Below are experts of layer 5 (counted from 0) of a mixture-of-experts language model. Rows are named router (the router's row for the expert), gate (a neuron's input weights, with its number), up (a neuron's input weights, with its number) and show model dimensions 320-383. Each number is 128 + 24 x the weight over its row's rms, rounded and kept within 0 to 255. Numbers have three digits each.
After each expert's rows: "gets" lists some tokens that make up at least twice as much of what it gets as of all text; "mostly gets" lists some tokens that are sent to it at least half of the time. This comes from a sample of Wikipedia text that the model never trained on. Tokens count by the router's weight.

# expert 56
router:162166105111136118140153147131091115149129143136174126086139104106112135124094087103152141110139163158092092150162104150177144143116132101186159092081144175090123137111130124132141129142158107
gate0:108177142129113121122123138141111167138141120088091113118075163142137169152133165129136157097157142083126127150128110086145134135126115130191134131157162139175175117115131147096147135183079120
up0:161091114104124103119106131124108188111117150153183133128151179112105133192092113152096134131151084151114142144123103114130105130102168136112147125145113122080141137160097121129110149120139110
gate1:140136147120169124112085134084070138135114145151159152116109124086116110127138102106161132140191136127123107109115163127134166104112137096165137115166154162148124106158084114145138148127115104
up1:119127119051139132070169094148154106117183115101132149137128141097116133126156111132132129137156133140137121113112102186128128094118110151086113152127165165139093154108134084149118139122166112
gate2:134117119121121135118130165147135125124161128101086118162137111096097141160098131136114160120132162095124107131149109082105109127151151173107140147150163156083119133123146131177098188137129103
up2:130156101106129123107094101118164130089126139101118124128104116120126131108071110166133105130127104095152135124135166167144146125130112136104137153120151152127106124128107106127123126124056097
gets: " a", " his", " her", " who", " he", " son"
mostly gets: " young", " father", " wife", " daughter", " mother", " died"

# expert 28
router:101119086086135173104156082121160100121145138150158102150156178100159130079137152128171144118151154109100109157111146143121154109117100138138142115137162099169115153097151129108143109133145091
gate0:136085072158156106124163134132160140090123115179113125157109135109135167149133156150114158111124111138126129162082128151093134132165115120132099104100143158170164129155133173134165104153145112
up0:107131122110172112135114133133110111146133158155177125132129161118134152103153126157121115123122153146111128099126152141160145100150139104195149100071106143126094141110118141087106147164135120
gate1:071163135134097140086118138205133140140136141110101123163154098172158144114107117131121128120136139095137148156110111117099117149144172163079113098141137113142162103140185141109151139136131117
up1:157123174130096152095128133143126127127139136088150152115161140134157109129121118108129113123118190114148129186108159091158099120101152123104117112125122138116142111141156123092135128127109127
gate2:116091122128098182092146104135140137145120140134071145150168110129141090127143093133139167156140094102142137112147113108128135107139152143135119139123177129124154132126160100107114114116094158
up2:130134181148139134143075141127114155112154151143152087106137127131137156112166162134123115124127121147174147132088119097176159126118138136080122116104131156143086169114142081148140148157112142
gets: " is", " was", " been", " are", " be", " were"
mostly gets: " been", " available", " known", " primarily", " commonly", " consists"

# expert 52
router:144128083104152134151141154075119081079128157144102147146167099120134140154172125128131170125115148118077111087104166094131133116136098106104136105170146162148100127087133115098143121088146169
gate0:142118104104127117131127149160077191143125086124120126097072151102128155100118128161122124126144123123109132106132154168113124130154125099118087129097155158089147127149147158101187130081087140
up0:128124135131112115182076155125094135144095133101104163102135138141116122137094095174135139161150198088162111092139140107141158143112146133113108140157128123095135137112141161101158157113128150
gate1:127148070091058107149147125080088129143124144097140132091130136121138076148110110113130126164150146113103098114140150143132118130100165159120155117122150126119165144145105120132153088151115123
up1:166144134111107093136115152092106136106152152111151119088123104118138144103110106110117132126134147118120092110148148117149166148129163083132120122135147135091171101187133099094123119119151169
gate2:159111144151097112126143116113163128135128082101098071103143152102137119142086104105123130139163113134136141157095107122156085133107138136138151156153124123159071083133104179147152101143125112
up2:167152155113182134108095110127160135108129136144143132085143158188071135133141111114103116138113109094146123139122102163100138112127143118095121099096129151110143133125123092127119105110131125
gets: " to", " moved", "ed", " began", " became", " took"
mostly gets: " moved", " began", " worked", " went", " joined", " returned"

# expert 9
router:130111120150128131113135114116119071114181177176150117089162144150085123150103096155092114128094136109140152137159136128141135137121094146125139138158103167124106140120153080207136139064135144
gate0:108123136191117193125119110139121181120103099117112143162156115128089121129132165106123141116111151154100120110096134104138138109123095145118137105168123127132153140168093152140153120127123138
up0:135080108150121112074134151160143132146126129166147138154155128152091088141143130093132121180116085159063118127107142136150116091142131136120133142106132099097166130105172145128162098186167140
gate1:137129126141134112140092126162111133126099165136155057105159144153178190095117135142128165123186117172121126174152138096142129143127145118133105109101130156145132115113130133134134150127104119
up1:117132159145127145123144142163136094175095128085168101131121153106130100124136088140121068106137116152150145138090127152102070103126130148086089102130155064175168128146146144116140116139131151
gate2:137170127145145128091134158165109120145141115147103143121148141168161077129102136125138088141085102133143114122118143128132149076156129119093145108128093127103128097143109116179151111140154096
up2:118134085113116113162099163144112136137133117135143081151189141158151137116127134154107064137147092154132151146131092094118073140127113140134147087117102116112170141167117079165134113149120090
gets: " |", ".", ";", " in", ");", "s."
mostly gets: " ESP", " CHN", " JPN"

# expert 58
router:120132085152138155102133133120099097139082161137097134151133114092126127182137137141121154140177167113133105125117127104128145104154063092089163149158149137113129113129127129166166150109104114
gate0:118159151124134119138150126134136181121122110135131111122151108133180130105146104110151105155127144123127119146177139126117106106114112141147121109129129132129155106087119108129120120126122145
up0:116098115140156104108129129050139136140139172141115115126118151104114160155130126104098139117127144107119103123109114134097102120062122130114115119125119127092114128133159147127133132103116136
gate1:138131140136118131147158134136087134119112124155119130104171111084150124156174112097154140158143131161100153103144161096124089128120106097129119109104128122141156119120130084123106144129114115
up1:150113105116101129144136137096099144133105127174176128145111109130133110115157110121121099125129132172107139106072163142157140137091071106130163106146126117085107148110143111148090114156116091
gate2:123100128124110110155111103120131145083117118088106079149120133111095125145178124101106125137157133097131095165109144138126144197112134155145105082168137149138107119147117121101124126159164146
up2:071148159108162101143125113193080084139102106104102122115117097102104091151111154129109139156102126109124115141129122194154162123157121104115126122118127110135125148126140116155112127145129088
gets: " up", " end", " back", " down", " out", " open"
mostly gets: " down", " back", " up", " way", " start", " date"

# expert 6
router:124125110133112092119108147091123106148155122166097109121108097130120110156098122151115113137131128150123140127192112130125134148120136134140110151140105137106118129133096105100174085082106162
gate0:168130086163164112125131163118099101144134158156134131146179153075084137120132148126164079144127130107141138113109077124134134086164061159084093102136138125134139130113125129139114150155115120
up0:091106149139134125135152145151115151092123125130084138129114150115136117131118114148145149170098113139144163114173159122072116120137121089112083150126139150160155121149180117128140111141128174
gate1:106101139154103096103101122131115149184166152135135157149137145128138091112105138132107146159109140113131163147126140097096112124147099156152113117175135123090095085121132112109117180121116121
up1:120117109111095137120145154102156114150100132122172110092157097092161154162119098080188124111123149149087110167111124154119161106128137109107136165162112121120178115114066147140134129134164105
gate2:153125101144092133125140155140136117146130166120146101089129153104128166140082150112138142150141137124139134163160114136167136127114131171135135169081145101107140145129152073102133088124111086
up2:142119114101123134112136145153157135136119125113142170148114103127129128135105125114143139124099130140119079104122070114136113128155129124163123131101104100085149140138116104134113140147143150
gets: " |", " USA", " GER", " ESP", "-", " ITA"
mostly gets: " ESP", " GER", " FRA", " CAN", " ITA", " AUS"

# expert 4
router:154142127096145110110132104143158123093088099108079189168083105162142157148162102126161117146124099158141086133117111137120132135124134165110098130114169118084116145113137167176101152177131141
gate0:132158123101147097120134152152111154099104138129090157155157132149116144158132102114109159160112135117148139139105107097084149119154151162137136145116135123119191133163117143083177151160147113
up0:112120131126165162127107136123104117183132128138154074156110173146103114122124131132146119125093104122138084115152109119120119087098129129184165167134160121105138144116112153180146110150152122
gate1:145165148126125085101117156096099177145083142155122107122127118109143095124133151112127136124092148154107146163135099105136111143174163112174088153143105161119092115141091120111148134167140123
up1:152110112117162110093134173136089119148124137133126114096118122165096109108129140139145151128120143141141117127114147129111100118118154130189131124182121126104100096150141152131105157197077130
gate2:109139149113119113164164163140160109103169120118147155131147113156098139130107122109141132122189103127084123139167104171155067167130141114159132169103129134110113112092089106099101140164113174
up2:144145144143140096149133095119148138125105139145152137120115082135084144161137143134127105155138143162072126136151114102156093206146144125112165131133143135127153136088115149135077150204152130
gets: " the", " a", " of", " in", " census", " population"
mostly gets: "According", " Arthropoda", " Historic", " Township", " Elementary", " census"

# expert 54
router:145123121126153170110156124126130126118115127161141170146115134142126102138120093146162089158117138138120115095161153154151144088126132100188175129110163105161134169147135091172136152126143106
gate0:106134121147140167143129132110100137128136155120135131121143138141091093129123131144131124100100150147081163155108108111147140105109133091128138055085099087119140123167100154107105158141125081
up0:177101091177127132148126111098145124121130142100129136138140173169150119144139133147125123123101137091130133168103144105146153134127125088109111170123151091152156129164127163065179093148071135
gate1:129120097110118162085134130124150140126164119125079109132106103137144117145117191083135110178112080119120120148144131179158151155098131118134165124163144098162098122112105119133156141098103150
up1:116142061151153146067140131150160094123159141125127110150145150137126158101121108151120102083133135130123142103137120163144168149166082097127137115161139146103147140136135101125138133157113120
gate2:138081125121119097141104114122122121148156134164117127108180141116157138113210114108144152123158133142137150118093125146145114155126094128155102059139115116138147130123131117119125152177095130
up2:132129140168114158137105135134113102160126186091146123117144164123120107108108148094141125177153108124111132116135113131135206105129112112097116121152110100101172123132124103154115153102116095
gets: " the", " The", " his", " a", "'s", "The"
mostly gets: " However,", " this", " This", " although", " these", " These"

# expert 30
router:104135094109144179154118118139165113136135147183137133146167147112120169114107136160150086099120112102079107130109146112104147101151117131164147108144147095166125145105111115124132129093128091
gate0:123101107075115134131140117095131128123131148082129114106158148149124139130141118131118121139111128137122144110108056160155122131123120126095151132098150091114172172117126136115100146131143131
up0:157134120098132081149130159149157122132141148129132130159138110137127129114132158110069165175132143121147138138091099136129138128107111116095125108118106143141130104122091108124111134157117098
gate1:132146114146114114105122114145106152154104104114095140125194114137134108139078153143139099147096127090136116107109141106100138068137144135147141131116124113157138137135133130165135058120075104
up1:146128130117087143079123173121087136147144106116128155117141133160086117125155151095149127127096143128161134081146119127148133106159092124107158138159063128170145156110151135129115126175106127
gate2:114136106115124130116122151129106140146096161158123085123155132114139100126102184143135136182133136103161148149119152119099131167160160116094106091146134118127120103104093124097114173166139132
up2:144127141132115153108142129132131146149158117161165130125127159135094150133159122142105166161134152114120131062127097130124115094144107156148161104144109089123150159137093086104149103142124101
gets: " was", " is", " were", " are", " been", " has"
mostly gets: " been", " available", " consists", " critic", " largely", " is"

# expert 57
router:134117106108150167119120163152125093112130172137125150126172135128107117141129120139091137160123176114115132124100141120113145152143090112132134129111159104111114158084148111191085165061114096
gate0:129108097111123168075179112152120109108119125103146165156133114100148116149152138128123099144141142078118115136136133148106121128156122128095168128112163169064130161118151112119126064158106093
up0:126138139133140140089157080131121079145112140141107147113142161085141164104146126102086101171124141101166111128153135146151175079133111105145158113090157131094159135118142128153132087104111125
gate1:128114099076090158118105165099138117075110139098116094167122124138120120140171115103130145129129093104160121134159106103136079129126137095167117127176096115140130181179133110129125134155094105
up1:079122137139143138107133123141154105123129139115113102122069078191128141111115113127158116121115126090098137174153142109148104131101128143122125135093102116143164140171108112122138106096116145
gate2:126136163140158143131157133134073106137163122125061145132149149082163155082113107113106119116092138160128099105116128140106131133127106100114149135094088156122146132150102156123114112108112095
up2:159087147098150145078091113138135138114174112135114139126096109143099162117134145157137081149080103125134177124132160099155102182129150173104143131097166125118159167135106123170120121084134096
gets: " that", " which", " to", " who", " but", " where"
mostly gets: " when", " where", " that", " However,", " if", " because"

# expert 13
router:154128083178120131133146147136119109165122179160123112125124091111118133107113095141102095150104136151105110104105106113161117177174112107138106114147111117116122131090158173101131127126145160
gate0:160115128143111158101104150176132104118112146092101120127090173177140121120107115149112139116132101147111080156099102133150140099123115147086118079120137136133085102112116095152107147156129096
up0:088122118141154094106116122115146099117157145107139164117113109086104138110097126130143089121167128146108160108127156092102153128131109087151130114113133132153156113148078117110150142105113148
gate1:125135128139144114160147109152086153150147163148121098077150109127123141156109114174179141155117153097106096109138135146129149135122118146135137080073160140148121147146131122112103152168120121
up1:178101092082131161156149118136134105117148104128093175111131169118125132117142134139076136152103099130139119154128119170134119096144128133108107144153117124126114135102114148126156100084147102
gate2:175082127136106085097115106117141144162148139138158104181132105096092104112146115142146148120109131117105141137148172145096128157156144098137100131147119141145142102140118120108111143082142167
up2:086136149135150134138141126134131139127075140146121165143132109118124147151152137127147118128081073113106141146113091119135105118104149145104099118130154088142139100131145142141136107121122106
gets: " |", " ", " MF", " —", ";", " Loss"
mostly gets: " ESP", " GER", " CAN", " FRA", " AUS", " ITA"

# expert 62
router:145136127126118124115137145161118147093132093136095107127162122150146140118104141117164140140099122145142136075085120169133130120123134180107090158139100111142173119097141105153107147130129144
gate0:099138117165125159103147146146132113113111119115142131130120138143147079154077099173128128148089119127046123140103111111154158127138081123148125138100149118135190112123086131080125124174144125
up0:083061121137110101146108110127105103144144079100119115119100142129146092107095121162079124125080136123101143180097124116133149137128116087110097117149100120115117128144116100095126134141099147
gate1:103113145123091130130128096149101123102164111112103123127104127101186172118101114093136129131130160122140124137115040143121112112109124139109100116152086104113104111120109137112122145183142071
up1:129141146073126095142082147142169101119111170195162124122146132127110098134124117144131107125119088120102138113154153107135133102136117088077088115092125150136140119156090152159107090117109161
gate2:125139185094105115122146103149164106116155133093158092125160154119116139090133131129138135190114074096153123092127126120187134134164107161152135123119112116112147166148131125131109116158121142
up2:151101142109151115104097114118088118117128095112103153147089106102136096089132107105130129103130126146119122144147117107155132076167106064121135140084122143124108114110090111129124144107153103
gets: "==", "===", " ==", " ===", "s==", "===="
mostly gets: " ===", " ==", "==See", "s==", " also==", "s==="